Weights of a small mixture-of-experts language model, trained from scratch on English Wikipedia: width 160, 335M tokens.
Below are experts of layer 4 (counted from 0) of a mixture-of-experts language model. Rows are named router (the router's row for the expert), gate (a neuron's input weights, with its number), up (a neuron's input weights, with its number), down (a neuron's output weights, with its number) and show model dimensions 80-159. Each number is 500 + 50 x the weight over its row's rms, rounded and kept within 0 to 999. Numbers have three digits each.
After each expert's rows: "mostly gets" lists some tokens that are sent to it at least half of the time; "comes before" lists some tokens at least twice as common just after its tokens as in all text. This comes from a sample of Wikipedia text that the model never trained on. Tokens count by the router's weight.

# expert 23
router:442448473482438488420527487501441461461528570453571529547443433494466444528507466513536514418540495459550570584556477545587546552483501505451519511551523507584574468491441437513550429568439490514447523545506493433568498473466577514460489575
gate0:521509506595529495574515567540407434488483470440525523529481453591467501505562503527459533485563516557579553465510485539464464572537541514384552494487570493546436469475474514605544515594544432593462511553594531541565416526519545512494467522
up0:565378481423509452546480515483412462486573490471383511488485586456535550517324478515619448441447457556537479448514506526486472545497456489563615480466440526495460477570445533509468470470527560502550493570496498514473511419461549471459527458
down0:417517429408546499581403527450516509571571575446471555536396480545396525447548553535566558436434494523530497531398566505552467448459446499530482528557544507471512461527451489511461519519582515445498557481535439550468492517546462531558500495
mostly gets: "ate", "ness", "itation", " pain", "vention", "ates"
comes before: " |", ",", "–", "-", ")\n", ")"

# expert 87
router:483466469433452472474409498563416477441499546462533532548461474536536494531481461514547572469475498439588518577532422513536533521479528488486547481567532452637501513454411449423587450536496481575424521590517533457522505430491484423459528625
gate0:451509544429555548516467507566464530487480519411460547495539480454533518499591497416473510472543471447563539418419498422526417543453436526458496559499476642561547556541526438582500377483543448539420510572452514484472428441451587354502564468
up0:584539500395585519512536489530521442628591525592510414507509564466580439554484509466554468455517502533525464518419552448441580457518485534505520545462475501453474511474534569663488573506387443522456465425551455485500505492530523473395450455
down0:521585471549493519566563492477518439411552544503562482446420515432462477529532524520547443542513467354509518503549457600573451534414496535564590525604532484477547547414487489457520561528428536510443482460454522473575544463548478556492460414
mostly gets: " JPL", " Candidate", " father", " John", " George", " votes"
comes before: " ", ":", " —", " MPC", " ·", " W"

# expert 84
router:504506494458448489451435436486447399390593530476539539528492484429452463507465390534526527440507497493567520505521485576579556546453518447499494433547575509535545472465471466425564452505433469508456554551488508413536495464484497486413574526
gate0:475520568511517509491475495518492523464392521615575488462567458550513476469550538535548513454467549514448525524453589510574541441494555541528544512391427470520433580525501456435461465496518406487465569512476474525533437435601473567502533490
up0:472426536518560516491532495532457520531507488507535429421503422589526546520517527445346491502433509550466524559592471534430560490441498439504523498474531494516508497580331531488567438519482472512532457516517497515542461517552494485460462552
down0:529453438536441425466594565527466486500549628540574411440485521481475496493562588516540488527449539456432582513397531472569401504442529537480457466523454471543494501578469518466487476446434550411527570497494503517563482516550499519466505399
mostly gets: " was", " is", " are", " been", " have", " used"
comes before: " the", " a", " to", " in", " by", " an"

# expert 8
router:469487458489507458451474474539468443461492524453565543548490357535523522530481446528517536458490476454581560553560430542538565594416503462480584519567542443572534439507425480387560439499503500497447409605449509474497434384449506473505571600
gate3:503527504422486514554600533525494383507444483572552461601479487519499544602419591513532515510482521416378530485494560511526552549480570554499539568458562516455543513490513434520536541463629535503569498527481555621514470571476486471544529440
up3:508494485465446527514551390477519454473517516476560506462438535428447476403423438421496519445475499513547542495425534508531535451482570497515423528449451562421438460473427331574526574531460525454518506395509426486512557531488610586450452443
down3:559500574434492525520481595509441425477487511466541448515585567498484536591537433520423503419456427509448588594524525436498492534511552558507529555516520585503561566520522546508437506429590537527598452467526560429492439457593467530575501480
mostly gets: "The", " the", "|", " its", " The", " New"
comes before: " ", " •", " first", " The", " P", " York"

# expert 108
router:391472456409428479482467476497447471464521516483506524499476452507524453553500413498505576502499452427579485578576448549538573509439513477460520473584547462566533428438483425438521439576485515517462485580462447466574495473461529460476561582
gate0:435463538472574559462484415490437457460525411412537497468453416493453428521498470484421481494556478508496453544524509542524495506548521404434553534504579591480591497591503541548438507512473553446599438521509549558498518455393482554526509437
up0:548448499504539492412464453510441488465443479524532495453526547401408533561457446521526549513425456480516455461523549581466522414526560409442582524438473607554491504517489554573537388460500519456507506543540529477524519448508488457433564559
down0:447508456489538472557464527570538468458563566413530531580424505518539537508494495599562418478530471506445481465469460461489471557462512621541365457488551491447523519495471450422509510498548457509552507500522496442394553495528445577452451354
mostly gets: " on", " in", "In", " after", " that", " when"
comes before: " the", " ", " a", " his", " he", " this"

# expert 30
router:450447555457404501516505514486430516412540543490531563516460416505529458507496427535562506474494499473607516534551455561495576506454531501456553493500597428553437488421413426455520391533451441533419498521452499436518418413513510497417538531
gate3:474517541534514566529466453521489488447503461385368518484486474519649535410538523481496440507535461441489548521538441562429578522577534555498541508424620505436426561513541514404437516489550497441522591550480462475482528464465461554486496542
up3:516536472491497595500486430504484516438463483518481487485511454617553528473500594439493392511562394492410519570485480567537482441488510521496414490527487506542453467415500519548415459512433557450475457516441550508481449434639571576427454489
down3:449520497482497336425652535517392609562551483509526540507628411485477444476460428530449606543540513509520514432480576409507527524553436555503578562519471502489512441489459525471509581493534503462471513489512515503544467536549500486649517397
mostly gets: " JPL", " |\n\n", " This", "°W", " med", "″W"
comes before: "|", ":", "=", "\n", " was", "=="

# expert 47
router:437456474468465496482427496464465429391570515477556581524460425493516511474477421542477525455485480499518510561535436587575564583414465483454522445622552436540496488496500505413546433553478491480404530584392480447581499468489544485470571571
gate0:509532493488499510534376521440529499414555474485558602482478441471524459471492638476469495507480499443551527503531510476445509450517547477414535523518576549414488575458598572551456487464515575537566507531413494528522477522472545586568505460
up0:529490586463449538561504524501584534480455478492517389508500479480433587502500487494525498528472482451532516515571501552420518467480552510522475384481552556500519462638546485422562460478538599517483501619543484529391509522494519487431484525
down0:513493408576521497475533558513487425476486492539466492447598565549524520467406487556668506512448493505509542482420489481552536600505503594496554562386515527463541467447377502584612556496462502458489532405578496566494411519442453436444490529
mostly gets: " been", " when", " most", " so", " However", " because"
comes before: " a", " the", " to", " in", " that", " an"

# expert 118
router:449464556413429506502493579500411483462530544401519489613436403502497479550442479595528501442491471457493558611558437569486544549435512485426539578559552445553511496486446469463538396503456504547439507547432477462608479418500457467451582538
gate0:546509459449579542513548566443462560481535495430512591504456472581478422535426517517440464463539509411502527507540473548447473524581536555495526589561531471470426418556459499497493501462503477376469518417433456526523480525516413570424512510
up0:392514423448503498487490513509464612466495439431427525499490362553511467508464459515481535479534522541589467607472445563505489534504561499484425472498516542511517553540432441425528535479508515519556561404469496426416477492523436523572564538
down0:539508493445437463484510531464456438523548533460495469505483535531440509530354528604415517505488588522478535436469578496489513503526496533511464507507503447408467497502502583525513471580490585432459534640421430543529563514482437462545513431
mostly gets: " city", " species", " medal", " Republic", " Location", " School"
comes before: ":", " of", "\n", " (", "-", " in"

# expert 98
router:427482457445487476447430536508448470482515594468555513566456453460537456575496502580580540457499486462540568614595429591579558518487515521472490508531531447563551442478455439502558428511455502471444526543455465464561466497437519439431549518
gate0:464537471428537494452534509445579432492475560398457497616548521473469453580508472512449566430556547436475484513504485588319525487493518534412515524438479530500522557457504361547484419514538541598489500609434506470546440534457521458492429379
up0:440569575565528535439477460511493517567525401588570462449493523473529537558556608517496516443494449428525547544592507551564473572516496543543493521498558501528455484439593565489559536504476491496495446498451435545525454407523484494503494402
down0:549498477472470424458451505553466556478549436479520467477544500461500497419415484506538541453474429435451472548520544498470564589584479427472413597509447448538493517513537519377536480482456530505453497514464540475487513488424482545492554549
mostly gets: " century", " million", " concern", "/km", "-century", "ief"
comes before: "5", "6", " |", "4", "8", "3"

# expert 33
router:466485484424436472466427541519416411461551521470570490550444432463494463488504430585544520488415460462545494548600454576544606525386484494491506456571604463539520504520477466463575403506405489545448490577484480464519457482441557440418499527
gate0:608491534384510512507391485490454499525511473493613487551512484421533455562465546490559471482503488535472582389554500435614413544471461485463487443494415435509493513450538618463407543437521546594509463311527430561569480530503407418516536560
up0:415462520365503445491546443477382599590544576472545498520441627485472509526467512549524441527482427492500485548486482554476412449541561536581437576550427443483557538448526484459528417546568451468513552537522537429506524510503502540433480495
down0:489430521419423428512515447518481465417489428532565570488478393493493434522543513577478427507506501529446442445518430496502565553462452502541471535508522503499464379595538451472528501595553438452468397485498516527463546482603533442506482558
mostly gets: ".\n\n", "\n", " |\n", "\n\n", ")\n", ".\n"
comes before: "-", "|", "==", "===", "The", "In"

# expert 110
router:470493479470451426468456541485401409437553522444571459560458464464514465602482463570485533499455473454508493574572466614551542536445529499457532435528598467541520456548450491407547431533450551544443472551408494454557484469473524448440477527
gate0:566444431513560530435505543498497327522510624555563443548416466474496512549507490610468478480497508473446492502583493527504537439511558457498593481519458442546541479539491473503532505561499533528523489588475496395515507511460555478527450502
up0:417537516420552480496456524498488489512411541490474492600511525478564517415512549491533561528525502404465500437510542516411539526501557458548581532488471500550483495451481503501617483519523551578508490670451438531533541506445487487567556468
down0:511570534439461551469442482509481514484421535542571599478479435437517525531585462513493495426469409494397519426530515495493493443556461553478510507501516449500474366464483532533533446536497379444478461477528554497583545430484505555409466581
mostly gets: ")\n", "\n", ".\n", " two", ";\n", " j"
comes before: "-", "|", "ing", "ed", "our", "al"

# expert 127
router:454528468479438482420528498450459400454494568515521526523465471482483497535486444477539581457492453381557519563528436544491608573467556453491537478527544456530504437424440473460580455507401435555449463553394499453509466468439520472417529594
gate0:549571528485576604460457556459487523476504506550465514585578415553560520402498489527493561467505530536367507471500444519479578509576546498481538583461552487463478521455553514437443435514488414569479419462530503488449532436467457430503556507
up0:510538620536513474457546488524487549474464549428599483480554414413507563499555521522516517529471498539470451454537558572491420495442539592492542503467467501494428492485530569544497526469462487432497419449480528509451555505531418442492568425
down0:452608522531473561509504450502491459460467516409541497476460432435485551507518513531549521483451487404470515466449476503430562525501564621526546511481556505566600516399463466544586465559498482496466386511471600506481437522580470551439471432
mostly gets: " during", "°N", "″N", " June", "aged", " During"
comes before: " ", " the", " a", "|", " his", " by"

# expert 68
router:486490495443420473480464541558463425398539514461559530525458440516484494520499413551517509502448526468530539549607439556496584541413461459462509487548604428527533473499445462447550449480439497488413445590494507413542427496490507434423547579
gate0:594484529480528538481578529412467534484537565437454468547457418511489467528510548556572482436464516432596532509626456540543494444511542504459509481529489531479502512519463347398455506438462547538468470512621474475512601520548509568552470532
up0:531486568585534527408463507415466507451541572466410520620446473472499463484494488483473421489463512462506506552553562500498489492536497538465568427444507461582465464503361542417440458489407656462523502469484557501481451496531501590539601454
down0:476478610537422494526492571475472553474484527437478424552483352513453542492463549628471525534515528566477434551469500524488495490481516585515650489536419472516531582473494425476495499494470558558485523434509527460465547573523533488455596499
mostly gets: ".\n\n", " |\n", "\n", "\n\n", ")\n", ".\n"
comes before: "|", "-", "==", "The", "===", "In"

# expert 83
router:402478474447465483490447487520421435491478570501602498569471426467515512538445465537518546490508501445539521573572458527545515550469531476454553527581481435557482492451442463423510384502438475537476445575477471455556442421409537486420470553
gate0:425574515542552466539546478467486440531490560484432480458502470529457422533427511542554495490503474458491455517503515419496550475553558479435588488451605485538531563449490465504572463547477582521603402642454578468443489439460579499524418358
up0:593505544607461480432513588477510461570491396546560545494432500419491513426424516473471552467482617461484468442544507421418499439473557513409562444407447442531491541491552509615486533490431493539483555558445497434489511394560460487572419431
down0:592537487520587486524523399563571571493504475512487443571553528543473589464521450466525469496461495504487441531491561480489481523469497521509504531605453483494421522450383557429507424483485527471502533421466503491515494535512576539402552508
mostly gets: " the", "The", " October", " August", " January", " November"
comes before: " ", " first", ":", " United", " same", " second"

# expert 9
router:482496489499489464460448497469423394456542539455549525550461481516485410544388453555566545445467473489534562575499406482566535583420514408431544481540529464531517500503470480485550433498489523548480535550464508446558520457467512495441547521
gate0:556448441448488439441542421551444443474559506531453570552483507512622457545483551504529493507368465386459467473443510564510408540515510516469469403418437543552480463498514542395497470528462515431575325433529547449557462458535469472451402517
up0:493532500516479401482670430510442538544513473557583477544468553483506516526476548547516450507414526521475480537654537564564532500467492531489480497454515471465539457394434505525434493515466441510520520400465483512506524450552459436589526537
down0:558414436533592497489473429522513493496560613513425539476508529443533454466445549532479508568373461444492431504355497516519508531515526488545420560379543570392536532576468511472548464619441513443525378462534591478499425478499437496460387544
mostly gets: "ments", "ition", "form", "eration", "ures", "bles"
comes before: ",", " of", " to", " and", "ing", "ed"

# expert 34
router:449479455481448458474473481501478445512510545510634555545411418532510511510482487527537509510464473433539573602538411552572523523465494485440490492569515415549548464480439462450560445545487492533450440536472458462514473422461507430462499629
gate0:535424579441562512477414408491518500516541470464530566453513528482561606498462458539409442472499537504465494607407400501464559448573477511459504473503458410534536455488379445489622574583544478491520484451451487535484489519498517429462468523
up0:525601451504539583537498472458452495512527540597464464588531457482459482542413483521443465491457472559537577420401561557434512520497507563592454504486455566427526511564552488454460496574473509388467428387476465441414481596483483488458476491
down0:487491496591458550511434482525439450476493470447518496611522449633567621483494576472529579512420516448428453556513581470469396527494516484509490505544483551428573487557574554564453523475574506524496524449608532460513512446501498512440531508
mostly gets: " —;", " |", "″N", " con", " how", " gra"
comes before: " ", " —", " \"", " No", " +", " A"